{"d_model": 192, "activation": "swiglu", "balance_bias": false, "optimizer": "adamw", "batch_tokens": 65536, "steps": 4870}
Below are experts of layer 4 (counted from 0) of a mixture-of-experts language model. Rows are named router (the router's row for the expert), gate (a neuron's input weights, with its number), up (a neuron's input weights, with its number) and show model dimensions 0-47. Each number is 500 + 25 x the weight over its row's rms, rounded and kept within 0 to 999. Numbers have three digits each.
After each expert's rows: a language model's description of what the expert responds to. This comes from a sample of Wikipedia text that the model never trained on.

# expert 11
router:509488539542507480498524511514494471507505449488483486481463491515506503461479537513461458488511463483516506512492508530504547478468479526470534
gate0:482531522522498541466454493520531525514487540516470509500511487463465508543457539503514549526482491504465534521518498533510508486522506502488532
up0:471484503489497445478502509490456444478526485478520522540496509468567467481557462509504495482546528511515510503503511457491499518510506517502477
gate1:510542525478488502507502523521524498498479508492521515560526468512522505516513522534513545511482523504457448512508509497483476488505507489508495
up1:496475456524503462499471511466481505470483501464482498452483470490504468422460473475480497452501498518538535524497498481520519535522501522515490
gate2:521482488454468484543484507509492528501489496551550462480516503488500486499514477505532523532470528521475523468488495490503489489512568489442485
up2:532451547499526534505519516533479484505518495493490506499506488516484497544502467512508472439525481518555509506492540526464517535473544531505493
gate3:533487515495475504497494502513492467522504500506535490499482476474518519521481471516553520490530545474528508466517508503542582499500558482517516
up3:469545477510488539485499532521522485496553479509477510522524486535497515449499470554548483491463490543529508527495465511502549522496499516491514
gate4:530507441457513515478521526490460487500513456520528504521540530533513494499516509484471502520521476495520524541531493464492493482539497533489483
up4:509524541524527544539486477482568542505546548482494494527553457539527492513513473515462494473490475493505518473483497506511428526492491509555512
gate5:490485496521497543487526506503540506519470509518479505499504505523502480500523518507503500542494467526488491485510465512497461474487522515556501
up5:504474498515487513532471493504516438480480519498517479475469509522508494431511492484507528462480479511507489505484478542510519535503514518528470
gate6:545523495526480493498484513472534490509540518508508491534522514500506522530459498483506489507518506499534493514532523515518490469485539487535471
up6:490493500511534532485501473450507506418523502501543522497499489459530463477464522521517480489493526485552543484515495506514471499492518473492472
What it handles: Spaces before dates. The space after a month name before the day or year, such as May 10 and June 2010, plus opening parentheses and and.

# expert 12
router:428507501552471493498481502476499481439496502471557470470506484520504532512516470492531537515527504490511526509472536510516528449468494528502508
gate0:480488487514538526499483458527492507491455469497458499527502481491499435517508523457523474500504473464468498513464493505508468492489483470483521
up0:460566477503476503514471518490526439517466491444507487503502490538509511553487496503483551470498489478493526459490500500446524469486527485494516
gate1:526495523484458497500505497454532491528552512502471528530498487478475490544513502494457510476513518480501513496508527493487485500493470472493486
up1:514521489430513530498531491510479495508464499493506516512481533526503523486473525491481497531453482446577519473502494514522507518484489530484511
gate2:489476497458471519547486496469495520537510520490491488516503456513484500535501504483520485499482504476506492521476466510424495522466501537536506
up2:521496505467486518512533465477517514505507493490549453553546473489478487513528510465489466495475509494513527507532478462475524485499506516494514
gate3:510492511469484495500527460522471470472504496468484491498473535443455529516487500473489486512530545472511488508504509480531510497518506517515511
up3:510503478499455487505520478470475486521451485484491484476500467480492472532495513482503499483467534525484494560482466484495526494535497501520495
gate4:497519458498476495542502519468509497474502543503531525513522508512516501559477533506541497506499466491514530476485516504505481522550527541479534
up4:492491478504506491494508494485503490526486521488534510477526483496486531496511559563522503501536493541479485534478485548535485518483529543527483
gate5:503462521488528523506482445510501503487540535502509477509453488542498501483480500516521474436479507555532511484482506481485485564475467475517516
up5:527511501473470462488502567490460511501512497467504524476518494517516469458509497493514470522498482499471480569512539480481500492472500465479509
gate6:503495485448489478496508491542474493488462468536473508501479475491475531488525543505496508498533548472526491506505468477515503506523505520519502
up6:511525529514512535510501517501522502452499470504486491502515502504555537492475460492485479518555467498524469459524460518495545458458503520492481
What it handles: Table pipes, sentence openers. Pipe separators in numeric tables of asteroids or craters, plus sentence-initial In and function words like an, that, however.

# expert 8
router:519493477522531546492485470506475519497476513492492529547459500520523514542524468483507504468528479473479476525490512517521508451550493512516512
gate0:487534486488480476517480521456516490491510502509499502498512475462505467500496500503525556516480493451445470523476502468514483473503496464505484
up0:457525474470505486491534490475503479502490487466502463476462531497485489519500442499494520518496522445498467550487514533506526525513510489533478
gate1:498526507477498539506545542499511462494499525507470475490499515495507508526486512484522526514502487534485542501504452499532501492501494498436487
up1:504514496476460493511510514524548454510485472505488506500461487550496511511501473515486507496450515512494500475525449482499528510501519502467486
gate2:502498511450511523500510522491548503536555457511561503491503502509486513488487518524498510506532559525457533495525518500510528467462558500533543
up2:505495493476498483482486463507509520453475505504508502477475476477526522516512476487508510475504475520503484539507462486489497515519538462528467
gate3:540495482490511488543458545534531507487512486531489495461555503549531525579529524478495472562487507500476455481487501555521525449520508513496510
up3:518525465510513507482513519505498490522508499537500529500514467482506489481544541458524528470514496485514535492503539523523475514511505492562480
gate4:507525498497487516525487492492489492506518517506521531505494543491478484496461476497515490473535484484493530476573517472527468526520534476466540
up4:488502482479490502472524475455481477514488508538454480490498517465490477481535481519503472477506512464474520512499559514486484499506511471474542
gate5:516486553512482531515489499506516490481449549468476515516520458519490507501437496517478489476520518509545477531484481464505493497506507496472506
up5:505538530485519484523485463508530480501552519510439500505449521471506481476472512505469505513511534499505508495550486489513492508528469487536476
gate6:494518539515517519517443459439516509490506519495498464494492481508497486472514486536472546476538517501480472444494466545497446500524523475509488
up6:512477504476506517482496449471503507535506476512535480516536480486540513541491499491500485432516535503511510498487508459514479512491495518447472
What it handles: Inner pieces of words. Middle pieces of words and names such as doc-um-ents, Ind-ir-a, delim-it-ation, plus heading markers and list commas.

# expert 3
router:529474499477528540489502515520490530526480526488468492465462477479534456506523555479523477532484510518487484511514486510488484473503482523439511
gate0:488491496479503513491483472474473482505491497522515487452499543459515517505493492496506514527561509504510514532494472537520449502513494494475445
up0:492486521499524515490496489508510488493522472482505498478508443477508539519507523499484510455494489500482509489478495515542495505494542519489532
gate1:507528499502510497479483472486504479531515517470545462556493515523493504475487501482463497515521471495522514516517507473510511470489491502504513
up1:467506481528492538551484504498531503474495497495502533509487508500453482471463496513476529464479519461494498490512454509467514542479577493548538
gate2:491535511471505473495531557473515479507523531466500527511491471461521488519515553539493527491498495536487522520557493511486518499518495509503570
up2:505515518473483508511491478537479509517465509480492486516470516459512509579481524479533497480477500491540486557500470548497515499533498488482513
gate3:482528504533497504499473511463524480457504515548507497485476521511499477518537440470509486476541500479508496518482480486489478545501501490458518
up3:502484476504533543466522469466511476511512502525491508515496474550494511480504555530471476469494488519455506494494497502496489488505496557521487
gate4:520498525492501486514547498483516469552535471502510508532519518473494529511500520523524517507494542504498542470552505479503534469495532505479485
up4:505495453494481547503490510512519508523510491521475514512493478506470492519490476528524530484503532536516499475486474523469518511500452458495574
gate5:523532513505507467494479510491558525468512499506522485527479476496454534509500531514482508541520504508488502522505502482489502532460518453519509
up5:492501536553503508496482478500488499531500474521494470503477530512499512505552514492474547498485497501508484502443498486507491489524427486530537
gate6:528501535500486490504511464499494456498496510531446525518516518492505503505474470504542483520507490493508509494486497517529487464530470528484493
up6:490537521538516520529472564485511537487482517500534535458509471497488463492515529488451486495536487485492497487515503510478490545511478527505514
What it handles: Table pipes and units. Table pipe separators and mid-word pieces in lists and geography tables, such as km after distances, ° in coordinates, and mus in music.

# expert 7
router:467504531467494466491480541509506505513487511531533498488464486468509502518543519479515466503481548531521485516515473472505494546494492486491459
gate0:438529547488492521505508487515494498461490511488495499511468485477543460533465504531474497511535468500503507482549508471484478463488510551551512
up0:494488481518523513465490517510513505540535505489541523464506408514510464526512493511530529520514488508536487474517511512484486515506500506514471
gate1:520480511521530485494523487500517466428513541517459510468479500530476482510494498514518479538485531471486501520440499507476514507493490534533511
up1:516484512486516519517495521523480499535482488509534500527484510500528508500465480459512475493500502528530489486502533481486499502538551504518533
gate2:477489491519463504510536542496488494477484517470494550532471502490497535545500506496461536524477505475515483525527489500504520472482473525554506
up2:507506482523487493467478553504485509480531510469498473502505546538494542508479532474469511498512506499529507517492538512459541478486501538502453
gate3:465516566518497517492500487516575493465511499529437449535480505565500541485523487494513491521500497515532518505482547514504504485475509481495511
up3:507507542543530495483521503517520485471504468480444455489506493502526460480473460479510459534527513482514486495508502537507507479511470483515535
gate4:498534484539471481454453492506541477490461501505447511515517527544527521485507480501472514510495464517462472473440496532528511446492471519465522
up4:511466490482505494479538509463463488484527441505519503433492549524547466490520503509481489488526477526539510550509520479539533550530479468478474
gate5:524501547489467526487500484495499507534534507489478505509521501496497518527498508518479518493482456455501490500496471541533472473474449525530462
up5:537533514543502499538476513468526506487517488504471496533502508496495520513488534512494487505459475480473535490506501530462477491481467550503444
gate6:497523523536508553564447494515507480495534501504553445518516497472467514468474471497485542537482517473540446461468493532499530513471556490515495
up6:521485479500536509521464482495521516499532542443513501533461519484489503474483476487495469545456513469498492497527501497507497486516484504504516
What it handles: Word-ending suffixes. Word endings and possessive s after stems or apostrophes, such as s in Zimmer's, ment in development, ing in opening.

# expert 14
router:522478455501520513492526473519483512509487480527507506479522501454519467489501483489505498526547491513514470521455496520513487555509482501517486
gate0:514518533522503517460522533495529509447492442481495506545486514536501502483513475509498466471486480535529489471499483476494526531474528505510498
up0:500472516487498494477515520502498474457525459458492508476478517443491512475521516470443474491580514474488503486499508490537504482464489462515491
gate1:520531502516479492500488495498509478454509524519480454479515495533512513500490445507515532479497459502483515447529441538501508500479450528480550
up1:476487529488502555492497519527528480529483498519497508496534523551485522532506510499496508482509451501469525460498508508502501503475477541525534
gate2:467502495462514483505468454497528491491472488513522466545462511495500553497501510535498468487520502518475496511475545500508496490457468511510486
up2:511512512490531557475506493480510511495515484505555482484497504508478535511472492504525495484472496463494462453473454529460511489488518488519476
gate3:472497524507498517479505501498517497419534535523508503496501507477533493482529447520513529515474481498502505474482530523448503474449447513507499
up3:464505517533527479545479525493536462530499464499470511474508522490494524503486507459522524500486475448512518496471508456479508482465502521506495
gate4:462547451501443479520448504502510458472473510435492446445513526514524452511480498489479478478518468544513534550477472548462508457478502524496494
up4:487490535550536511493496497473496486502551510504510509506496496470524518452536488524497510545473491469520515471494516482478482498459495496539497
gate5:494497468489481541512494551481561512488541500522512521496457484497551471492484507504517521549492466522533473456537524496508488496481541426497485
up5:529491510470518513515466487499499540499490469531488485562546519513507479502462482488526495483495471495483511510540491482471499523512473468505509
gate6:476539558512493483500495490499518496451491507512486460495508488501489492505512477511492479472515497500505534508519510521528531497473501441550465
up6:487513486514519472508494546517526461488510522561505505505501523534528510491498514494492518514448527489513561436471515500526513510508504524495508
What it handles: Election tables, apostrophe t. Cells and separators in election result tables with vote percentages, and t after an apostrophe in song titles like Don't.

# expert 6
router:501497471483449515498514451502510503505493479506525517503508547526518494493453458515485526481500496458514474504545509535493521526449536482485505
gate0:515523535524520483501483474469501472509491447507517496516500530526499489502506491510496463518478495511578478475488472433480503497542526493472463
up0:456476520507473485511485496489514523422501526526493488452514496513534512478457480510475514482474484509482525495513486524489478482501466476524533
gate1:496510520516515511541503568497547495506506496486444506507447489516508536470485541526493498536516560493511519460501511484528515498475484561502536
up1:508505519527497491512462524487501524501502501492503500471495502556504494547520441463470529461531503493534501485481484475466511443459544482509483
gate2:501504520500467496508455479460505493488508483518531519527570511436545456472511509547519449502501506549538481481494481494473478510473533451480462
up2:445481501507480538505504490522486486505492486493490495483503508469501489444478477477519495494470489452555556525483487475451499477483504523529487
gate3:470520507484479491522481529470506492456441505529495476512509458478481464483451498510472491560511460494476543510527470490494523467495507518466481
up3:488513523523483491497505483495507495467524509503480509532480529519497488485505497452479478507540524479530551494494542486515528545494465548501489
gate4:473497478543496524493526503466489471513531470474508511506530491558508463494485475495461520501521502490495493493472519543463506461527514498526526
up4:491530518495498477508533487460503485500494544539506515487495480494495481506541479519513508489511477478474509506520508500481459509518523484504506
gate5:488499479510503435514528519502531490505511456533489450489529477515501506513480500483520503482524514475475507491516524479463537501503497513508477
up5:478484517515497516493493512496498490524492492485471515515509535517472489474515509448500499517531480502482462479469518521475516506496494504513488
gate6:555516495491574499477489500519504502479537532517473469519474527523528498536505483509525459516478508506486535468487539492494458477511500500493502
up6:537515523529555455502509531498518496477534528545498494514500523513502530514484523502519500516503498515481496436539507514543517510517492479486500
What it handles: Early word pieces. Second or third pieces at the start of words like Sp-ec-ies, s-er-ver, S-ou-l, plus list hyphens and digits in dates.

# expert 10
router:511488510477512530493492527513482522546510500474466526496456537488486528514494537466501558529490498511508517516523469500485471562550503523515507
gate0:481497534507526496510494529530474458508520532524545498474469531523516487501491461501524508446487491515511513511427501467509504485422519553515504
up0:518480524517520488493481519507481513558456491520481498489509499474465479488510475488478551459472522488529475472510507488533516498500501503467481
gate1:535515518548527496522451503498490494438454455510483506490522494544525467490529510525497526534490528527504475513500484516472476532493491485482445
up1:508505540548474477482492483452482507535505496441468544478487548517478505493529462496524483498491482518502483536499528432509501446493508452493476
gate2:472517530510478486511455500471476495535461507423537523445524567492487527476540498523512454551534479545492473528476496520498523507499541499547482
up2:513484547520519448508494484523505538488480516485487499526531551443489477454516478485498544498505510457505492487529449531513502507540481491556490
gate3:504500473503503478515456521462505495450481526467504525541489469483524487540462530454494458474537560493498496507503524546463548493508501492531470
up3:500496462467519475527506514499518525522506470497516521496448494503482503477538495472505479568526519507504498476493514510512522469503495483493492
gate4:481512489463477483519451492513482492518496514474514455467502479513491492467479523467525481494499522515511513552445510476468473472503512504477520
up4:506522469504521516499479518511499517500493510541498446463481512508532455496489476522469506498513495449494493479507445478463487531496521531517514
gate5:479486508505468516520478486509503516502491500521476488476484485535459497455461449522495467469497455502529470531460507469447483540450473459462528
up5:510489522546509460478488474498510474532467517514486504471503555501502525487528459500500530523499501486486450491491504476459540524505522509515463
gate6:514459478509491510532494487526516537507554483486513564526472506508540506498470468485513537459479496490520530475471503506494517527498515523488514
up6:520489492482514497515530531462488466542497531547502471490474506506510524480521502542534496493509463501544497535504476493531484508525484481524532
What it handles: Table pipes, word pieces. Table cell pipes in sports and results tables, pieces such as T-ig-ers, v-ill-age, and time words until, since, during.

# expert 13
router:489496545463503506498466529525476523530507482492483514509541454543516553535500469476494517461486493530511480541481515468494477494525489510492486
gate0:531533501468500507502515537467553485463497505467524537509498527493533492484524552540447456506513468444490539442481506497511488485484491507481489
up0:490541450483525533502495531519547554455528533494488487473508495516511509509515536528491500508518548470503479424497461470523481498479483481516499
gate1:466491501495506503507512491490495520499514513502486520479508497477526482481535499462498514528469509495468510511541498498483472525539506525530495
up1:504522539502481482521534531561557533483466504490489523541522509519453540473534528496483485456491496458529476473471493484482532466506491491492520
gate2:529525503513496516477473498441497488477528491460512498499490523489483517467497510536496504463479526520467515487506534536486527578507496513506521
up2:481551474540538493518486495500516507484469485506511506474459518537503531477487451510540500512504514482550444481526497517482540497504493508529507
gate3:543518514463499545489497498498524521493518514475512542499495532454529508539493461488512486513510507534499504509494483508537474549486514481512508
up3:542492478497541498541533513485499494500502507489487480459496478512496487511491532515473467507491503500492505453470507482523504486490511501485538
gate4:488512498473524475538529486522496551510506534536532521540498498476519487515529541481469479496524522469489518496472481466509499479511524514481499
up4:513488499498473491505488513502531533527487512485444486476511475517533500489514469506493513467518526534536492515547505466475476505517475490445557
gate5:476497527487476516519495480461488500505476498483485485459462507491462483490549488493532508480500513527521483510487521510537512550479502487495479
up5:500521447506530484523504505469520518488486506500519521481524484493513464501488483508534534480470525468475515487460491470476489494474518550501534
gate6:445526541497505495503474526471523473470468515465496475508519474459486447470490536531456505492473504481528461473508467501505495510476497542494521
up6:512453457510439530550493472499514476558489482467510488509466475517526515480478510490525523474476491529491475540516520502500498529501513474499524
What it handles: Digits in years. Single digits inside years and numbers in tables and timelines, such as 6 in 1964, 9 in 1995, 2 in 24.

# expert 5
router:510485520493510469507481526515475520534511554474499469467467485529525501524518495484509473463489512536449463506484509504537575447492483464510498
gate0:476512501500481489516493511463571499461474502488442482523476452487472513492468516534494545492482489477510532461528491496475471514504507487499460
up0:526472505473513511482511522518510517509548518478501497549495519501506517503528576501469511513502512527527496497462497524514460489570524540489509
gate1:487497502492509461471478494481553467481524481475487512489484538487478522522489541503509477501484496513503508480516498533504498464539473503500475
up1:459525491504475506512537514475478502500516464512516505448506490480490479448516451516535502512510471496497559537504495509520513524470504502457514
gate2:478511503499501450526483503490535499477498520479484519514446514485514496500494533514537486531502497459506495508505538503474494545494562502490483
up2:478474512510495492520503494456502502555566530511532522485483508513552492538520501525473531508535502497466479470527503526484422483440517502532457
gate3:521511527525471473486497473481473505489452497461493490473538523545526556470516509506480497524510520520483550531428542491485510496488502552525517
up3:525468560493513559489503489545498544496502535477517506479468494537498457500524498507501505481543525533528485529487475505481536504482510460487513
gate4:494542473471483468538533518504520493510489486480496501527498466475498530540470458508495559529505542444541475495543472484458513503513493503477573
up4:507538522517503529508500526504508499540487510454523483481507423487506501555478536539505495514475509531524491526514479561500495487496461460537505
gate5:489478470534467497484497512495481453511512490467478529476519517518511503485487480515471521525518497492459493519505516526495491529457465513458471
up5:454552512513509530528500506470530484514500480530509492558505475494498505472497515527524503497470510483496560491492498477497503503540545490531541
gate6:487539501492496491541493498462502478471522483532471516536515531487496500427500481498506506498466534489512497470531461520500481487507488494508500
up6:495482500506548534512522484558501496512473524474499495461488494498532494498497505515492547485479471506491455529529542492508473485477465551496502
What it handles: Name syllables and capitals. Word-initial capitals and inner syllables of personal names, often South Asian, in cast lists and tables, such as Mich, y in Reshammiya.

# expert 0
router:520498489504513535489503537510480531500495535449488491465503456475463483477521519518480511460458507515486540533534477529530466496508470517524539
gate0:473494499487510526509523475495521503561501483548502520509544512455486534514502479555526527530521545523511540532537504499498535505468512505500486
up0:514502439536531478477516499500478482492527494501517482491492476535490469515482556503528454490460444509523476512487466478488472470522466501512514
gate1:443489519496472510480489512494481475506544516514466558468499512499498529514487477509528480457473493489499490505461463479511464527456530511511496
up1:466533532558521496496482488505513513458518527497452465490517544461504505510552471455518487505544490486480494489474530470507443508475494509513510
gate2:479531533515440474483514428523514484530483475505527509524503471495445477465449517463495547457522476451527510531508476508522545510488520493522513
up2:475477540506509504473530508495484501528476517485478553414507487478524490502534488512501540498477464500536508494508543500470509536528481492512495
gate3:449497493448509523530487487484485500444501485508526491513503524506519497532494489501482498482490503466510496462501550528546458497499444496470488
up3:460489502513508528489456519487453497470519529521512466488497457506470486485504477492463456561523514503549476534524514490495472511519521479492552
gate4:517498483485479500531514497507510508494512557493506515535511488508484480534438509495492519466512506455494512508509521485503500530505499547470530
up4:494523531474509497490477506502506510510529533503483513501550471506550440508520497518493519481479494506495534475542493515532508512510506466530486
gate5:468505516545489532500429436467520503526525518452496509510493497496548499496518515480504526495514476496469475495509503472513518544530506498513520
up5:461497539473506524445499465483512509469488513478514542475526466493478468511510489516452461470517478480499500522533507479484500497543534445519483
gate6:506487506519533512509510503483500522484520506476466496471486508478503519545504539548505467516490447509499458485539478481539448511475501485503503
up6:512519504507533514481498474492504486476502502465466511500473534540532503453461485514452474475508480511577511495454469557500499483506500509487491
What it handles: Mid-word fragments, closing brackets. Mid-word pieces and closing parentheses in names, lists and credits, such as crick-k-et, Wyck-o-ff, composer),  plus the word football.

# expert 9
router:512497524478508510489505511520489514491479491526467539483528469501534488525525535484530494511454532498447531512510512451517473484535479494467495
gate0:515492535478523477506494521489520451497500476468542462490492512510475433509502460480504503490510501520504528512478495523478532472536477535532498
up0:522474527478526500443444501494518519508554476486460486502484483525526519502522545520497497514485515552512513422502517518506454510499495546526503
gate1:419533484496477533509519470511499487531493499505513473504511514510477502503513518479473448503470499511452534523474457520543517438515488562530516
up1:539467539555482493480510535503511505458530545497468488481515488487511540507539480488497488532517502477528492509473485501470487468470502513493503
gate2:518523543491459489541503470518500490466517512471516462530527497477518480433473498458508504486464520560483511469498551557496527496536496481531527
up2:464511455533488520494515520488509478512516516474464527495506508487519478501514468544476488496494480455524502550467490470561496497467436494493488
gate3:460513514508492533511538480509483476483476528525460479517507506532459479503480483508486519476474506468518499528478513556498513486510479540514492
up3:480512525557509510471490456495544502482514532470464487493486527560495536457513477534501482501518458490525462497497465507460482500467513495527493
gate4:478522521520516488534483474519525506480502506484514484468519471538472512502504511526487534510508542459504454489487503531482531515530510465526500
up4:555489485499492552504504541521533527526467458515486552505528481490463491493483477544470515493508500497568490489494471457490463485503526481555480
gate5:526493511545505495513512495516479466457525491458482474489493522515505503496505530510489491468522478511497500527518521521501540502548537482487451
up5:521486503517494473524494525540491498543516479505500469532492503517522519514502474486518467476515460551521474498442513490507526446551502513524478
gate6:521539502505484463498473485468499486498527476510497486451483511508504496521477526499489520478548483475510522511509562476507474531515499488493496
up6:504481468523513498523507511502471468499526524492527520512476517547468521476518468464479482532527488530483494472483515478502490524475554498470486
What it handles: Months and name pieces. Month names, list dashes and pieces inside place or product names, such as March, November, umb in Columbia, Pl in PlayStation.

# expert 15
router:474531497538477494525492473449578476472533491523518473519526523498472489474468500556494496513518497468506522471493514485461528510492546486502505
gate0:520484483502489496524503491491484475514484531506478512511486559501493472524513514468498537466520518466462519565492475509533550510523505474527543
up0:515488480489522516484512488540469469459483491503440507555511466487536511513487513513484515482500460456487516497554496481479486513457475525505477
gate1:490540468484486493513500497483531493513492504479527476536519515524476491515568511517511518505502507511521501526504486566490500493486518486504502
up1:477570496495469517501482482541535514519506513449499496530573444489494497487506468504479495498506492459490526498499497547510434468504493432506526
gate2:457523482505451483496442504483546499454469495518452531455484522508498508512475531514490495477487479490493462576504487523466508511510513527495483
up2:499492483500503478520475515552513517498519517499452512486507457477529494519494491518505507449534520518509482445521500519514485491525508456462490
gate3:503500493490529489515512496463483494461490550477516508527515475509490479542559535455458499465458548464473479511525489463481507491509493463461502
up3:535516476512530543495538472466543503487498478513522500479522454476499458496498550524525472535530539490492497514476503484520502547498490503443505
gate4:484510463515453478506482498488535475518479470485478475516483509502480509485480512523488504500506497541491519531471519535484474489495480490507483
up4:508485438459515506495519517474460473522498496492469525484532475453522473537496516491501493442514465452500480521525519503506488483520516499515484
gate5:479521506492482523518528483464515503471491539503512508506497516545498484516472480522436531531463501478446527527497515530526470509470503529505490
up5:483486522502498489497465515493468491443501489526485524490512513519524505536523506549484461511522480486494557515464451513491521504502512509491518
gate6:545535496492501488507462529483525502515506525515482485564491524477477509512496490466501536544471511472458485490500475491510483483475499483503497
up6:534516492494497504502496518531485538520492463531510528481540491519520470522473525501497471456479517477483503532467478522504516501509548514477492
What it handles: Scores and odd characters. Score digits and dashes in sports results, such as 4–0 and 7-3, plus accented letters, rare symbols and byte pieces of non-Latin scripts.

# expert 4
router:504478527499511484491503534507482521531497479502486528510561480484473547529507465478498513500490536507537495502473526501532495505513476505531492
gate0:521503461543502479506495479482491448547515500466519533487504490503457467515517498523530475488522482537504514534502482519507524541494512466522464
up0:520495515525497473468552548506512536480485517494531492545493471485482480521496533520486463488503482494545542496501488501506514493504465471486477
gate1:491500540457524509475515464507515515505499512520506509548474513485501458487519525483481436502488496456510531522485482519506524513485482438466492
up1:515515506551504493487436523467527502502531478520493494493502505472457494471479478534503508521494569504508483503561485513513476501494512482438483
gate2:483493477487505553496469477431500473508502496508528521500562461500525486513506477497530479475488488519475524527459506507529514494494539517507485
up2:501485520523511453490499466525482489476470486497506508563490503456468510546484496535502449493506468500502508541510498460491511488515467513461489
gate3:475520465463469516550455497469484497477544501521473503540502512520493542474499458498529503502499507491465539489501465489483494529486533500489510
up3:432513497497500503512490520501508483504493487505487486490526552508533519528477500483561494505475489486578527439503511508510492484507504502509473
gate4:477501520512489459504509521469503540459494519507446537495502515495509471457505503452509515481499467455484509474538494512503442547489525501486506
up4:507510464458474513504488506471500539463504511517461465491500485514531515461551462503495498536521474490491524518464508464526485488509441531470507
gate5:487485493499468500496514537447490489473501500475479461488480493526486521469475470474500496501522482491523508513504542496529493481486505471526515
up5:472447490480498465502531494499468528559471501510514502480522536473503512490560484512502528488564525540528514514501481468494536498475487517504479
gate6:464481516478478547479504480427486503528513522481531458522498526452531448512489544510484495502527480477478507505544519517465496490474482450489508
up6:550515493492534483501483509502503519502578517539472513520487529523504513515477503485486521462542482531503496474484513484495519515457500491492504
What it handles: Mid-word pieces, table digits. Inner word pieces in foreign and long names (Sa-ar, Mart-í-n, Observ-at-ory) and digits inside numeric table cells.

# expert 1
router:534511530499526482486501490523473534529471520506485519502497487545475504515525460481469479457477505522518490496471491530505471504507492515508462
gate0:457503505517463491492506506489497513481560506510510535523504490491503526508500519489554499469491531531483486536501485503459546509500488509502557
up0:509470489530509522518485481517494526525504495507535515513498518512508458460527517529482495501473481507497536491526542486481492459502529493526537
gate1:474536498521491517528510503463531525494525444490496528485482492459531491488523536506459488488501497489501516492549511463514499521474545489518485
up1:473522465489504456519513509476519502494500458505514525509483506492554485496545507467492496485503484472464486453490472467545524479511535476532479
gate2:497533524490489487537505461487512485456536491470529450495529528516537460452513502528455476528507509502500441514471521520459488495487478478464516
up2:459486520510506488495523534499510526516500528502479515509534480500530471457543481462488480496485502455520474530509535475493482522522510488508466
gate3:492522492485482507507423475456528465513514518507493525522552478504488508493506514504512487555474487537481502521456501518476497510459436471478513
up3:477502529478524509500476502489505543515485503478491499525530495513481520512552529466501488502486495479475470476462488506500507456489471491499506
gate4:513518526536531497501509513490483538476471475508505457484519510471514527467509491523505497447478537451515495482495509549439504529546523525518484
up4:491494543522495479520497550470509510459499491481459462486491520468491536481446464534517483449525507513473510472483529499487532543522487480462442
gate5:516515512512491538518487500513514498494500523513495461468470525528505506502495507515503549555514472482485460490521497527464508496506457494514470
up5:491470518479466513502488500484476542479491525509492536481525518492550512493453463512505480468527481505504472537452519484494518495509476478504482
gate6:500519461489514506529504568486497450468444458506475519482492537507502571475497517476533512527554513498477507536455528550502484503454485537501535
up6:473512487506478468507489478498522470527463512505508483481471481537522506499469504519473470434525494503509475545495498504544531465528500484492504
What it handles: Table cells and initials. Spaces and capital letters opening table cells, names or headings, such as == headings, Z in Zanetti, and vote-count cells.

# expert 2
router:488510459493470477523524467466532430480495514503514487502527530482503469504484521513490492530501495464492500497508487480485489494500565486493509
gate0:533538510483505504531516531488527506515493489475531514508526499497483537472523505531471486506461543561523496495544504473534466509521514514466490
up0:557485533497523522450498502543476478549474473565541482486471537520472484512506504498485490502504500530503481471485500519502513515477496458484470
gate1:540529487489482544502424479545523528541503479491492475499526505514508479495542529510489485514451554544515491525484461575480490500472510451482467
up1:528519524501538527519440513533501548490515509508495517490519478504513494463501480516473522509503502490474477508483481484504508443514477462497493
gate2:517565472505538489524462512490508476525534484529473445502456516503459519535467474484465517525501473449470532441492504509510502501494456503500504
up2:451468453508478506497551474500498422473493504497498514475525488527560519522497501512500473502502476511509497548484493496465550517469488515518500
gate3:482515503482468436538484537496515504487518464441528499489505506509523492442484505514508499517482467499522466494507521492572471505514500528461507
up3:481481468510473485509543524445483470518516511497523505480554542502489520541518500487478460497510490488517538507484531515497495512501527520499497
gate4:484501500472472465482483519524469496498468484497518522512527469490459507474506484534470495609481489483512486527513506518487500486497462474490495
up4:493488496509517498493534493507488519551512525461459522470528474428509482461485529477472536495504426499501529524523517511523478496526537427484529
gate5:485442489513471492506475506507502504527470537522511485481509509486467527476473532484488523479485465477483509500494474527543508462492473545474497
up5:467479494483490469533553489535486502503480515522496501518505518475521503529470501493488516493494451501479499502523504540501493475495487525481491
gate6:507506508521506518510483515570500531486567504500511444537479520476425522540480506481468483473492519491495532497507511521518505438521500531516500
up6:552446518495505491537472526490507524523506523523484524474545488470561512516497492507465507479486504521506480512495502528466519501474469514534490
What it handles: Line breaks after sentences. Line breaks ending a sentence or list item before a heading or new entry, plus mid-word pieces like fri-end, mur-der.